Below are experts of layer 3 (counted from 0) of a mixture-of-experts language model. Rows are named router (the router's row for the expert), up (a neuron's input weights, with its number), down (a neuron's output weights, with its number) and show model dimensions 0-159. Each number is 500 + 40 x the weight over its row's rms, rounded and kept within 0 to 999. Numbers have three digits each.
Before each expert's rows: a language model's description of what the expert responds to. This comes from a sample of Wikipedia text that the model never trained on.

# expert 1
What it handles: Month names in dates. Month names starting a date, mostly after "On" or "In" in narrative or in birth details, such as October 2, 2006, born January 23.
router:505529514455470601460565530424511536523518448427464472474539523544415450485445462478488477532518468439491552458512542535486526496487450451521488494544467433489537462491514447559461481518525530483493493480442556476469466470440538557544496592511469489482453507508428501519426533489483527504455475517507497432529451593421545506526525452517488566517515462579485490472563505531502519560576497467468471477530512571554460485474438441434467513486449423499478488575534472527510508522506451
up0:502453557567497455520447494510485453433475445555521475543474522557548534527471447448500521520499570502500524454543489486493536477527449522518447464553577546544445500468532428517488539510445468488489539500514492506511459513534506517448468526489546551587452504521518535567563461486437587507502579451531438530515499460479538474558488390491565509525532491529449527512585434519538490462526514568489453531494527547600525521496513526519463537563521552496517498445510561462479475588511492
down0:494473538495520511460500493506491516530518492436503477500466500533521541519494426500482578461489419518482489490529536450501560561465426462439433488499447459488463542515467501462582477504470430519464522484485441477544471460466456487504522602451543560539467547406519483515439493436452497451496472481458542493460457501501601502484516481502533516537546480572495471487536531514481436493428495540431448545492475491580598462449536484509494502471499498526511425546480524542504401497407477
up1:462501462514479472464525482579523508517574521537469425573543474448511462531472543482520560478495559495486501562453515550527613508552519487521430562469499532498488458457460484418533496498558496487575474537463459538545485542478473422509480515578504546542484561510471472496474493479429487547555571530530470548534573463462491409500510502495556495467428466480472519547525524530444511549524566504510520485538492486432455509497509508478516473441444493510476454412515550450507553419518471
down1:453523546448519445547486609485480537624604473555483444538504498458430528498482486535538518503499531537500474464517529461560555520449481462538492524482510485551491481535407507508490501498448453450468504501590501514474551459448486496543521563518474484541505476547553511494483523501563505556483496556511505494533469443470536515468483516555500456502491561580538514435572498559500507587537491489477550505452470441490462515507544427579554496477449480461550465522448558470554491522527473
up2:493498465451481489466435488551543528533433524452496518554510474494474471500523485473540398504549547526459515553446512509534510516491533487502417447511466510474460479419554496501494552548562543475524547455500509464481511537487472426606504467457563526477496572446573454479517426537502488534507468470472473501429516484418471446568476532491540544443516437512467513546452497550474524441509483529567489467510587492520556505475440461565493495469567539558444508524493461541512438458526451
down2:516501471456580524593572531491545477505494466584572468461459511523423478536539467516505536364453500526524476479495515447531562478476490459482554490514530430499521549576452540488472519463510471532531452515456423497501553480443525485488517525525550489526548560462453599445534565512419529511525497565536472558527448553489484536471464498506470522569458502441464514508532511485548533558524479521550509548448530454491430489467495592481480535515486512512498477510505520522462456491449531
up3:496485533509447517485553553508507520537407443594519541508463564517550483467501557544484418566544515471537467473551480520500537433486536531511544513467508539469465478461577513495517498431478520462508528505504517436507456482555479504539561509465464570550574474482467515460453502494476514516476417533473443473527488498481529514476477460519508517565478493517479456454478459484553476477493508522410522490424533519413447450443578544535514514497509446440434424459478511520532550415577457
down3:459469558521529546529555500480471525508589527503538525550553518462477507531568490527408476515536529459555476561500517486378563510537554479501531537535480517475452537552502415530491501390541535513582434511464455567511545483454536448512448465567498527574578452492541469482565478509521535496461472592490559489543509498508472470507526487483528460495543555513502448488480588495441496461444505498515519549509464426497463471500501515508458522523528557509530533495519482564457497527518534
up4:478482556498471541466469458506572532458496508562470485550480467487492418465460535570493502574483469455470428583483467473413504459462505494504520539484549486527526564465418436523497490450473460477490518471466543479548526505431548444528572496556513473468421522500549483478514541563517507492474511489579439443508479489446584532481523473521505513585389457500448513510466563512463482431530516467449533490529514500564476533506495412481539545486483452476478549495441514472491490490566475
down4:442460490539485481516497511511478516494532454506452547515525530556475468444483528508614495522501558498502517468543547531456494473532575455489500464505503474541482494456504457490477465493500565578418506464610504509413502555440511454524492465564527419578465537517517543633514444517484493520487446468499449503502527529470593484451474506426475526563479502482440430502489516490465472491467524465462473466541545503515453477497531497528518495482485488486537521519568523606437516549574478
up5:509456457485505527511530515465494451535495468494472430487521562519499512540462522475432534537550547462442452463491431428541451567518475483547462491559505511473499514444479428505508567484509453458525529442507445540583535504456446565452486527453568466521504512511513517467526489538488439507559433489572418479526400502494510494538446444476462497514512518463404569521476516501555506467504532543505469499537502526564563564519489440515478473535469515454502463512578539471538495450463393
down5:469526500457535491591514559460474501562442525496427488514447424477499496499527480504478538473475534521453488499474519541478481433573519518459444500567465490514540454555542519534503477516474479465529481491487555478457438574440466477559449423515504414504446506547541504575461400445423532452536483502518474521533515461570545493540483489490524544530473512499497470524525437546495507561541453466506558477579505440531508540446476585481496525536538518497496464507365489501459471504497467
up6:486483486538599479512462414453498520449479489552472499453515559488557429494493503549508517509421524586511507516505480550492423458462444481445555529444527455517530473495514565516450468508517543524500563452435490511504532521463528535470598562538448500509433443455531474492511510529447507495526458504542435541515531527528539522460524448452506473484502592517552472526530487541481523486567514520567557443518602491473487544486494467496563392508567512470479501510437500469533542457486477
down6:472489479493559479482578498528557538482506487444476511505526501488512470534544579512517439499546554554475577447548463425500512482460541570448513535471489456556476482556583489567466455554483474647548595470499452516506530469457541513470526521482521462538556472460549433495478507476573553520583489541541541529502508537507484457533479540535457518502500503478484490521583468481473577499458468504505487482569503497471505518477475500445462572521512477503526481372524529462498491500495471
up7:525538464483421556515550578557521587509396445466491481565490514560439396505502493542460476539505600482502443448484549456547471486476522496528428485510467472502487473564489520486547513453478496481545557531428510464502501526549484587461471489492505538488498510480539485470513546560498522524467478507537523575525437588497483487500467489539522484528505504559454506483561495522536538486510513512486533508585469501491499531459527547528536423600553566523488480531516506472492413461562518
down7:499561541535526596483482446564558452536533458566529522530520532485583536470453468507534497545527530535573473472511537422499538486520448526469458529497489527572530527443546526526538493454509579525406499460549490486439515496440441491476501510489475443503474472523493519457469502478514491475582467496511499548503534507538523498443492527545538493399499493517525568521486488501422524525521563442516444515488494491483486488503477582582501379468444529428515450518498476475542402497492510
up8:604499495516440480519458527530506524510479533535530598471532516524561487488487511497546513436487505479469473490556412554514440522537554566553495492410461541494445486485516449462468501507545503468493506471373498484506538398493504517408448463459529543467499500413521509543481548513507469557457465427521502465529447541445497505479555581503536495447480526535492499501488481479515530416471496577489513497552446519472474443523508501507411503475452461462516525520489560512533447491500428
down8:497518480477470514538505543503499529494545475561424508520525551553487460556519524481507513479495578522576512437507485518517487500572489530545478474535479490448507486462529552458463512489454488519430509495547413502495531432540510513531512560573484478542536452487553531440454526563513548499539507557492484536518573469564526531452451493489501581446485505508594517540516455472531464545559535527501533470441497459511542530627459485481491523454526477429482481490540434536599510436499402
up9:529416439483421443474489398535549545478476526516526460507452515517558494537472506532448526476508489608487493511459514535538528488485485568429425532552458510430505509519554474526452493562534504495413509537560507533519461540487479512445489465569418563469499484461497505499504509487488602447536537455508535517506532510497428461456561509372509510429479533528533500539548528474489481495470540570500523485504525525525546456501497514538517469464506521427429486537488487484521555450469527
down9:478480456478452481500563557510495471528509465427461496436568605466530523506502516537468515455441493472419456535541563506480532456514511539547484513578480429477574585503500505458493443557414533443470559452524452458511531521498521504480499569482467509541478496502524533516514494470518486477507463470560543520459430480555507425476543436405521520508533528525511567472547492428535454483487508419523417520498539547520474494509518553478468473517470513469521469590486467530495422546506525
up10:561420464485506465520391575519510509513489514511498580504506505472441501454506471536498467519490508435493495450471465515509520482473506518463485609518439601479467495451500546519510457486534525481461496456539552510525533471528518487502470546452479566456460501551498474467530511428459491437457514476487476464597494439443540438455463444412439495456496495466414500524511530439514425478445534503457489431485528554544520502556430559509491444535548498482511492489457436559509524496449525
down10:509496497462504605524480444480461448496495480553485570557483539492468437463517518446475516505462570462500520575514471508509521529471471501499491462469447492548483498509483461536530467566495553606442500532504522497445536392515491477548480515569479468429447546504489513534541422551454544528453555532571482507506535419483487506459510516498483542504523500530492498419575467477544494472507517466415498461491472528454586470499489522553445398494548593542502546468453530456495489514532507
up11:454474582533433481520496557530551504489516528479497477485489454516452485465552471539477516488497502442522464450464563538494507581473501536458571470449541483436514501536461512456424447434463510451552561450499499509528516443441513582492482453549457496438518415588469521499464595437591476507526530487524510483501529559454507493427508445527487418525487510470458462518518480477538502502507516538541557493535501451494480448524494529457484558564570525516532500571487422462477459442512491
down11:491441491517555554544434533534531444529490460478539466414423483466494411514479461471494573493474495491531474470461538415565556554491471501524486463498484521544571504485562598476437424457503522426537503481473474516455491501457510487547401482469496467535495519561513500511544561514452468467506584549486488492500498448504453555410559473453486552488445553501468499552493477466501449479454515581422511512503501535527500517553527533505520503515505541546546480530492456498490460447580488
up12:443533477530505498523568437426516486506480500541554502551524497454530534514456482553438529541513550557534535587514402524488543511501515602592507500477509503432491410495445465449462505530543395483506450388498497507510504545517545519491468556498492531502522513470452467467529493469519456538554537499469503504505503478503552468527541515472514472483450477423456489428488458450463439556459503497479482511493609516542516527511490539529547526529490416478511548465537444494424505484498549
down12:467478506549492498551546552452474504483554526485513536500566502514497548492523534514559496529531458486492493527557547392504519513526524499474543544480494384481532529446504538529495583460422533500509484481516503504513486571515494447510454480472512539464573561439471544526478453448571449469522461504477470425445575436565430523496506491491503489442513478622542491538507443533469590483444496492483498512438511496484476460544536475533510499493481543477423448521522461476433413511545532
up13:529467547530501570474484522568441526454451516407461529443457507527509479467460531421528509495478433512464439477487418536528505504426523445524552447488454548474455449513472447562494466564424475466493531465498564448451538487562512478430469521451508502482435491433517468558503473457529396489506432489487470555498496434512466466519474503486471524423497458503503483453490486541455556538558499518506493529521492521482535462549521432505502421522480459507470460429432473461483537479568490
down13:493482533458504556529524434460545495468508459471516450537547510487552562501470460522498536523467526526427466469528491525508507497510453545523519473456520435590499484472554515503499511453374485413515426534477473555478515456515486456526525486422483445499568455523492516469503480494572489554542521498533556532500475482511534594578474422493506539555484514472444493518468549425519532516406550467538482492496541461425502524461615527489451525445524454447497481518482510489549451480477445

# expert 28
What it handles: Size, quality adjectives. Descriptive adjectives and word endings about size, amount or quality, e.g. small, large, high, average, wide, often in measurements.
router:448462444530521434470502456545482519455471457476504511506516585408544463449522526543541463483508456441533423439536503516463519484503480451487549518446572427484480469488461494460462493541545494560502493490577468458496442446507439476505569524469479478554492510460536464526435516521527553491409505551524456499558549509558506511513502531486524562482503572495463496588521450562483528552464533492492490480422484499429514532440516390479503509531531500463473544446474565504481540517572469
up4:543478413606452467501450485464471495472446516522551454514514490490494484483572549500506532551498451484524485432434490465460487572448513552476510457456468461543489485507469460494529511506504454517568455501412490530503488570463520479479537523461538567578516495522469523499476501566466512553527504512516426471500577461538455491438479455488438502489501503519501571546559506390478466498511441508484490482554523483547476494553497476553589558435558478523470570414461477537531478519566522
down4:473508495444436515456514481479499471548526461555441485444513470569501521414472520436558429507473460490515449480508496545495528467495561482529459553480549580484475528453513541526478525555429474442456489528494531460465462510515460556521581488576521495474490499430555453506539551481495585497490492476548491478455445481481554566515572510447513541540518471493515493437405479500414559503495469520513530514507534440493496482423444518534482491563464515447470465624500554472494490514448490
up5:482490482479498550483470524478487542457521493523472480503496494443571509482505507486538485481496449497511527522409491477493564448488497433480558413517484532511526537517511487467580532574415517501523554491531505488484539482420536501414515545520523566462468492527514491463568507510447535568503583593443510454548484570503470427470580468485527462515454520507504507575511539415579421513492464536561522480491505478504563480497543517505549550493423466436466496498484533534566428534542543
down5:530516497477440538499466500500491474510472480472527546530495515503527446532522518522468393527499521567483498485478617484512467460500529497486503552500566501438463544546517508463547471450475503434553456451535501466455603516591448487453522515452547467521494579498434492467521521531537565437520463565512509545542461505529563541533503522618508458440512511532539477454486518516490452490524498579462454501493453525471463526528500557461486530478546503486489529465546458590415507537424460
up6:477506497508505566496499495511544514412427436508517521511497513512493498498463496464444429501528569571441546499482489562495475533466491520524487477441566456493426412521481490496540448507501478514437505493558456511412496519459476431560521453509615510623475532448520557501546480519520483528519519462533516507556537617492484452531501431523560528498470522450474505545506497500499503460466486502468464425426406449511473510471491553459473539503495471543483453559540527473475511460489528
down6:517452496567479492546464584454471491472496536542521507492477542355561486447500467495535493512494461489519525528465502508466518488552533477525480578492481557490503580497537559493471491511500567652574508495526521488544426522524528521449508549465448590467442469474534500485495541568432500439502519529529449529487465408559497551496467485475438493459524491509550538485479538507559494457518469483468458531568536558481511475455501508516533497458551592467510491497489465479496548518547507
up7:487465519505493443490445519574463443512516485473519580559494510440491499473466458555570469509454473444515445521506461495489459596525460458578502467415486482560437562562546509553594519506502554463510456446481476460435461504510499479543498489443411488442498501456436503548563544437576479512495548516441462464513471506484508519482468460504486476447509525523489507539512481527513533524519419483483517507529495531548476497469548473455544433489503547520538432504511473528509446485435616
down7:516591456492534559430491491414449586489520469499512393441497451491491475435570505488496514509519526490491459496498545505610425444507511432442450493518507574463479485418459491499483544501488478535534465524510497521513491516511469542446508549466507488495505476499515500474461425513500413438519514493535555521485513490460566482436542486465454471555426467479497526464558501523537482505468517522603499489530513430482465458531429553507487518449484517552508539501590499445432528484471455
up8:501556547528534573511535501490514558571525478511584561521509498463487466538530554513573598531463515487506539552523513497513490530550454441582528499488448483454530530516525525472515483492493523504448474571557486517540486488509488554457533425468464511487548522454570473465586454536553529592537541463509536492510511530500574491433437473502471568483495544519431516563474483470508462544557483457462541474490465479420489526461513505566442421501445494516512528456525553549440535433527499
down8:592594471518458492549503510504468475494519529491466566524516527492500474443560520501494479457542468477536493487481434497503560503493517591449544515526535456453552489478497562477532523493525549666547598463446568539480524467536519479499475510479533459492464454555408472531550478478576500461474497481390486479495511429469423445534481524458529496523520512491530504466486467462531496523525486553489538522492457564575516514501511421498518456485515483446439495454470473514465513486526542
up9:567529526473430411515527465489553474511507524550536429509530540509524494582452563490524478504522505505550523438493508507534478485510530458523504510435492451507467513511473475504535487459517427426506558457550492481550449439554423416485426520520515517592516476449539393451492455498507515484514534451490444425472524469447473497434506454518439540513498494531470506491455575484437516562479501505540547560454464491447566480531483550409548489471553446508509546469487495490513475495557525
down9:569569507431552504466561510450513550535473477460543483499520444473510480541499605507589516437488497458521490461512490484524486489613455498444494469496561502552475513487549446503552506495559578453463508476542530480479551515572557454573513436451471468484529470489427521472515440466517486501513472434549554564532560483548549454515459465456513397499532500489464483517499514559548512416513522457552461498454442524502486489533462516502444535526444436498535473455467493500509525463498519
up10:476455513474467495555466502403559517489421472541508505527522512497453458506469495466478443503503496431497507479527455466443597488491508562482481409490489434518481492551539517496512559485535503422496541517494471476500423488476421480519529519466525504480487488565507444463448455491485545581519470507428400551517504520510527486550553537467479410518467564496463570497474546490479491477454502450483486558467430490490453487482485442536452519478501528365552547521553462570458461501494500
down10:499506444495454525528537547469497522498565458517520503531464453535468487440507450554517540541498477509460421482474530444501598522478484502481544517548553516406418448510514514501455518454540492476522518465445536452451484556467482482443443498431466569478492489553515501473489534518471509476550448507462504544480492449474441426430502497508429409462511543532559436472554531494536490491523495509530507537528403467495525468555486525566479515515423462498476478612496541448475536544566553
up11:484459498491525475502530448538497439528524480456482504534625516533512567520469417429416528486534543474561524500491530421488482571500504445584465545481447515538522448519515515562501526508470536514459504514484545545462568511477534486430496554485463527560436471481464524465521558523562544509538538474476477516403550456542493464529443470526491534505425543498486525497547510541444490529487475521485481513535481551509472488577570556505511478514498546517457477483435495463514520424542385
down11:482525603559553507470518528488480462542450513542546431537537600517494543485468503525483513482542469550460438551488517513523529517455419515498546481427498535498456521503594506493502481453539523599560417504499461489519493481496568451512441449496475462544494470589470518477517541475523499503483373489502563559513524508456440491460504464503506541489522432533487520455525539425513442497522535478559454512509544489484463516509488523489522494478593483504535537571518483477597463471465525
up12:518563475559517433572471515508425539558535533526506528450514526575574592576541558503463490547502472489491462545474518505453522494609517578543598470489493481506499510529494512489444494456509501431464496450575477588532427519513482516473575568505464449512466511476522510552471429499469430535493549472505464487543510555512480516531425537526508518515510485485542492512513462527487510491550529512544473495527518505566586482499472526450450497495496505557541499441560537438457516474490572
down12:516424493492547498491514460467509490591487479499481532526540552484496529480488500559485424551436487530524482513510523474528516510558532494538442472553518484504535507484511457494484437475494498403547465506535562444520488507511467494465524595535520437509571534456576554536479437589533551411468592483481523526482464493515551551542483516453478564504486492502441531535441547527565431510451490496438524566520422589481519500474558419469534524484511473541495433533487486538520484518478554
up13:442431520606548492553509512489524512493555590472414556532421492513545498537521515504438523528502490539485559517541466478477523526511552543508509482494484523507484403482487533548496521487450435478482433510473532567459511459458445513567554515499542473517496449572525476454464460501552511466509467479479529496508482574430535509458507581544481517509496459508569565463502518455463521466509503488494407442503449390518483541535481431526508436501453439554507483438498509504579478476489506
down13:580534559619472529538564534472495500462452444489514495481500507513464465472586505391482477495464480540520483544456512503447428505478461466495528518448476524429484515468431534533510452545473557587440501421513434496560615470530501487410534517488491445534478478453505468447554547490495476572506498447501530494508465498523511488537499492480541482546510499541483447459531504483468523550539562449472556467498542485569491454506556525530497489564536502497513543539501516494545524473409474
up14:516488522594377532456580452482449541494483442470504550424461518464472424499496437496503492495476519480445488491560514476481538490495565489484575492504520492540407475523499485484531508492480485444495581500474585517493492473463482508606481552499529526511450457527513469463506444479459542462484514462475487480498450582474457515454527460509433575565401495522523457450523505474528499499495541472500483477485472526509513507500484495448466558517602418467532457476549511424556456477503474
down14:519465611527498481527513518470522489500512487426525484515489509566495459575521456479512421476503525455481466556493506414480532477526496543538475492530521479537513431413485475471508473431448489472472478538522501451528490466583410503444502534577478480452536447498488513559535412505536487470419493500412478470568453515555458464537565524445502504513585514539471407531509447541561493515434496486518533529513483532502451562511528514509537487462475568559471517478524441522508518575483514
up15:516529510496477461484505454573458561530506496525516502565552509519451499466588527495544461533543526560499520453515418513451389471446474532522448449504519450442497499509462467444494524519491468470548545443492564487525519503507584459537463516463516487389477429500525504467433519504549438562509497452471519482519520523560532423481470562487524476524478513545505503489492581483551448491529544497516433593442542565505513520440459466425524492508463446517458504517565537520523427521513514
down15:571453464536493478585446479550525448506525511538470547485554504499549465502518454493561512552544508537501523556532491534436530530472411559489568495463531431504438578539506491516489546535538494531508480529534522479466520464484512552490522507476527461549542500515492403493499462466478453611460438463541500512529488498456515511521416589524509488505531447468508429466484460538502619553492528528440453448562573480508500509492529441521557475498422495500482488523515565474503521524499426
up16:574485497438567482554495479404545428485413460469502549485463535438528504465537495529494581459465482499570467534532444426535494496490484457520499554481547471451502502472536518428524493463577515518502463533442469483478496462503533524528526550502493513501460467453469434454495481591478562500563522493530493462482542504524548447502467493523548539494542481493491520511395438477528500543474445519511603493543520501476493541389475499485511450499493589535496456473484481473503547528492600
down16:492502462518419514428477505485522445499566527521483468560553517469483555528501481536542493517567493507488490515509447508449476460455567537500517483601506557468504579630426478520524528440469483619499561482540530571459495537462477526443451524472488456530599488525523501472531494458524471517503476459476450531479472463473396483526481536517518481458498516520474515555540531486480542478459552423450418507502494470470534478561445522490507560468536507513483505552526517477483567497540446
up17:475505496524444561502478502513454511456461422585454525558463499463530452467473513499539506466510511450502512479398391495569484513507409545521499480523454545484545501466536510519467528506528524454544553505538492511500459512507466465493497442504551511485488593512559452500514495557451506480537518461506464425611550530515460556426497548521455505525436524466481506448538506509517524469457557531515536452483496492450363517488515496478588528507493515497507467575542450460559529457489535
down17:434555527538483461500526546474489499534475502535524445516447501522542543508528478529483538527476448492539557486502517473516538467458510466455510459482516457478472480504476513519562530492517503421388498527528516499500534538497480471448485409443460435381539491561518519420487484462547508492508508521497626535452488513459488468533515468491495529413422564471494543517488557564495573449469454541497476442489561439515527505510506607421457512439532499475537492517506456471575521479461489

# expert 27
What it handles: Line and list breaks. Sentence-ending periods, line breaks, list dashes and table-row pipes starting new lines in credits, lists and tables.
router:536539507481525489502559520546498533538503457435507532504478478550521464517438581446488432474440532471481442555480465485560405478497498514507541496474510473502527576496501440424473530479475518436457554450472500522521505468506470549434466523429538562432511452473521493493511405513471489566519460466492460564527530519526455502542462569483495423434455466525528508512496495512472548495462569497493525571523500464418469578511500485572551538580455497484522450418469489451447474471453515
up0:471480491508475508512537507493439460504492583575496568502501453472508491489528415486528534493507410430456476588571479458455532491480446495487522438544459576441505431497525487474451554473546489489582500471515467536533497522533402559426479480471416476500532544514504480570484491497496511457571462481513465516559436459570569525434481470568434502483512489460510494490526439559553428554459499449548507548472516474463436495510448469444465518466496473522471490526491531504525503472499473
down0:509503516475495481507488477523547515482523525485531476470459540481504506485523559496457525482419633508524505481474448494465495508511568544611474630536471496501444516516438506490528468497502565610453502467456442534480500531473568525511506467536573473505485494493501495413536519492480485451449541465509450529463502538495440394512568454434465455468481528491486494471480529517485517445547458563508488532579550529485510479523534538480536435471413471460513438457509474529463499532523561
up1:561521508485513506490480536493477506453539482548419506512454419527591438513531470486502407492410516513415537501550485544509435482504427462501486527488467506488412554482503511483508505409541456425572606528500497517517551591518554488440534536460530451428477527514541501541485464511476539463466491536477477467468506582584528550582497504472501495515550508505426480541496552495485507551524497514472484529558541477524503464532523466504489430488528540505573510433465507506533522470508510
down1:492462466521551500487505444493482552525513527468515442480512497496459519505504426468516502544575464477477481498515580408516531451519490532538525450533542499466578578513552516443593517458442475523462490463581534469471496495431497476446528528489548519552586507489470537488478471487488514450541442525550551471526476539537532506539463527534506458553547545532475462509457472504569518427480498522547451523444435511516454524449584466486513499486538435483559503507425475589439429570539497
up2:572554443525581468478485488456475570474559476524465476515496493459456485485457451395586503596524449487508520519503530525512492451512431478515448504435521574446526524512492484547495533539531521454491469507464506489438463489509493477511444452510448543433522528465476451518460477484573499549542463424528464425573525517441559431561457527594520521517501487510474418498444468429497510476430494530485466500553549505483520502456534421468501487519546520563574485514532507498503497514525503
down2:473555491521424584462501434552497552439534454426515492470515436565397534461449528500517517428493567476460509526520428516484442524420620506448514441483534533467521531509523494543502492454540584519501444509470475416502444424451537477571482542540557488492545580497498487496538533498523488501554571500492541527529486508454475518532523535491549467515543493393526523500445470507529517524480521528458551554515524498490482530469491467530547496453510519499492525495500511506506554475508423
up3:548505545539528491484549509523517502549504565548494504434485479459535582452613521403496484556536514526470499522500511520549474510523471471520457430545523452435475493493538520468444422497494528516502482415496483530492461541528472495493550565537583485528450523432479511513499518558525505493455490453475488528559536586441470478490559587558552509533516441518430503523550479575469524498462498588520457524511442510454502473467512439448515482482580528490537439468509524498456448460539546
down3:467454450518572479576511509438564573546521475485516499479498617530579440519487464496530493457494471503493490540452557517443572546544524523506543518509480497569437476483420444560508527497499467546548517500498546523553505571445506498480557466436440532495480462604481509488461443512436464475521527534449485532556482497574500511548482439476549464531409549472513490479458488525518496524562482497467591460458542498496550480496547557522498489509514427529490575522497483483454469503486513
up4:469497537571488479532549540539465459474413485498536453574516586476479462496432546480465494520497526535498461554494445546500538524546530407530507440469481496571489419443528504518456522517526470493533489543542508520466459434474507545477504507533483541473496553439446560538531546550507518537470491507615410500509476508501575472553454491484423473504615500488503490438558494425498572536492518472504453505497504537498522522479557452473419501528599478462509520521460476507500511506511498
down4:440455459488456475541448501541475562598468475464449557474451532468511478502475494534543507521506488596529479523551509409409414480452478461470586493459515502507438453517476541545410477522475482455509474552515505496473538440590489521514471501535525443535509549504536502465502567500508543513471457491527481485470495493464522485531566494512494389507558472469512420509538473535537510458496495523503514454458460479498466490484536448470539492474407538514483533441499407537505593488513455
up5:468439521493491489424518529564582511504401475536493557486523528490560518529459575543578542514511481489524438461526528551546483480557530481472450498491524510508485508450496439429529519486416539447484560416491519517579452517461496451565470474528485468573493477440484476478507494535482513452514530463519497509474476462498528456543487478439437494543554492425447454482458468497503464463654494461525499497488468588530476476417515507530501507491531536543479513503489475448474500473457436
down5:529516524554476549433511477484576523562511485584417470491541516515479491487490594486491506477482522529478513481521530484421520511474514482474541475538492557455509531509577483473551501509520476467407495519492451487530539450526507548535456459493470587436469515500456466526452543516461487556534505500508553536494533494450528489519502558462507503497569616517495466498438528542535452520525435454429432525506496505525556442492551560512488528462529435476548505498488542407580505554614506
up6:469523477522483562565495484536433513545485517469497428501577435532483516487505494545423497538501557541516508437581501539457539486470548554475472485492469499487537557449417492550585500521543456521525543479508513476436486478521511444487486463436511499486475478540476521490484468547547492487538439488500433478436475472500519531540512568451417520518545455501436518435504546422512564419507426507495494424601451462509421517528546487526522449476511512487481522512518464537410561528504472
down6:476453516458507486421542569426445554554515506477563533465487579485511538531557466467520498530547552492527499546551523482546479527476484500487517522527589479512387486470495525465426531489550477488454528505459456528609503498478519563557488483529416466488555433575493536455489532562532484469523546482511552601433549519518507446529565459500494537466427522510526535476491501492572476435468517520458483511518556523494531478479474497481508504476516481525486455531532582490511428440456484
up7:484474517516485428532507535486543438466521513466501483461564551448475493511449530495497445555460475573493475521523480506500402461515457508510390511424526498530487588512478528477496525484483443527541509470593422488492486464479450490497509459569471445499517483489440474476447528495449482522545417577481550432466518465476519491484486553509511503473532486516445484588510487547578575454497495533447550450527493571510484451497478519497437516488456497486481561480432542486401428481528549
down7:486471531444510548414451541522509538461541429545466507519451502562506507441536524501511522505497536488493490472585472540435602518461564508510580472521472515442466494499522518510536524501578529572518479520458505487449497470555476505612465499472447522602524506441551521470544473557481560490524461464485458496507483488493546520471483473448434521543476494520501426502437506477378498499521517500538426476481494499484480565527477548484455481490541558513510488621512546496514570507495472
up8:581524468559485478492474474482488500510498603496427556474497561617443511489463483525555471482513492555516576483518434436568526481525489586486482504462545543514488485464502460518517464495437511486572486550529532463511557474447494444457534483535497525532448504487468432507510623547531502486469454564405523489525486403480559526518471457518523451452471539437497492494525495482498540536512560454508506478523485517514434469456503558543495488447536457481545580450498520465483499518463528
down8:367510494457550495444445550572517527523520482490505504546523446513551476471498512477492499527488483471508466541470524490434430504498541459554476527465481538570572536504506480498447526516438467627554518496456415513521440476497472480515464511497505473450527436503486438488477498392479549420511549411534488483481494520475549504470519528532482503503473438541476524461533441392555523474520461518525503553456556510522467478545535491492457584500495478533505425484510535510523557491495439
up9:481503446455460506502500515544435495427458484552526489429554494474504514465444505504480478526480468469506447471563546474498437481513516429490517459552484496566470460495495503458483469439494525470430540467562537538453622514520528523464580479527503527497576525529485530525495549555545430526520475537484464481513477501485532451509493485462498447503503593502540474481534569496519511546492484499556546435512437495482509470508527524472493435440501569544512506417467491357554395532480513
down9:507511498493520483444468473445475381528530475390521432454464545511486477536519479477412459449518528498508488527470468486548480481446469493458483524511527534488607502478536449567485472452530547436555489517445412473536435474473460516522445433436528454471476553450567496537483485502518499543485571493476511476469405490502493494491543486520483489499526516465554518476542513542555504427459559521513466461485490516495510484518448432559455497537479514522492607476474431528461482431452466
up10:469510517536455482533484584526442528442515522460558479477520488482501474478499581492464504524502475490530451516524443460504597412561435546449582415508545492551458515529508445468436496484539559474444516522520515559541501540542519467502570488507529456485529515454451439536490463581531531484493554500511506497512479464511497541460420559498626490461555443486464479571490461511489483538535550553425551465479483467467537514522492539526533517474499497527595481514535484511556445532530479
down10:485524429490534535491526489480472580522528492468550597544553505475425437493490538536492533518533530449491478541533552572542473493581523515498428468523415429491573482533493523531480464532546579476528461521502520579502610456434548521529436519540500502518449468508536527530471543477517506570489483429540543472562472451530545519506476505462460522457497513545507444540531483506486561460502501495522566494560488527467483519572430528567469477575504490436481518519519512566544518529462501
up11:543532452484521493495492460532480471533524466449511539478446488554571480418497514528460517466526586464537504552508473621461505486544494471509488428447548509461553519457475530522469533492516427469408480503480549523513506475481458495573472559472551550541532500487545466529556545482544478497563399477434470482515580474484513558474555517484503563534459441546499475517455484473507514464480489381539509446484497552524471466527545472484438548508486466508514550484482506576465522511565567
down11:467585464559442488508512596499472468417483534543564452538479517470489546487488438509534470587517403463495453423546468513456494497488547503460525558528532513477516491542509536519495418485508500473508491494452455506436501528513480520477490463535522512421523485419451575432434475531452518492539533473525544478478533513510532524481501452517511495576511528469487479489498434474526477531460516498444459531489497485492517499534475567474424465540546482523440447416537543409557445508425438
up12:499475555494503538520458477489521448503495572443570596557475436472514516515481485492508448560438558495485501509493529404467497493517496532447445518488454387492525477473513478459569530466487516544540470547480613535561552454500545541458517448495481480476562532471511550526446449513538482463593464456438507429461480565506455472544515524492505454500501499426471481452545491484535504493509555556557481487477463474553522518451472466441516534480488451524495570555461543560524513539449512
down12:528496473529538397514535534511470505488483450513460457462562548567450546475546465510511490520591523488518482474509540567505499494540544506510569484490446585630509528487487507507462490487559484554549528501525424484537447530476448440500481485524516555483418531457559473480524473476474520558428549551546482517602508425463508471452495594528477551457507472574524524512448480464515505489445522489479547498500571512428478495436504548576510486512496495532477477540501466516473472447529496
up13:483473489412519574526477545522537552480519497473553476568506513430472486462456510421467562443556552505535537534479569521477439483544501450556470424490453560530493576472515427507527454452506506521475437504487477495466452526514473455466515426474510489473496463448524448400556482550527510503520439506501509516516493459488554557532517482493531524537456399522448466481531485423477456544542437489457430483500484537506520514459596437542521476444469483471556482551444453500514512521505483
down13:509503513527495456477474425473404482523513540509512493460538444595415512540523434551482494524468423482514504598456529434519522465483564520537521551509487510522544472476485559486542462498555572511426586515519524498459521464481525479515486530512467484591465564450479546468491518402502532473546482455503502519441489554458462493509470575510479475505457570554518531494530495472562466501471552496524449503525479472481452452500491499445526540506452529465407464497524555575467454482518422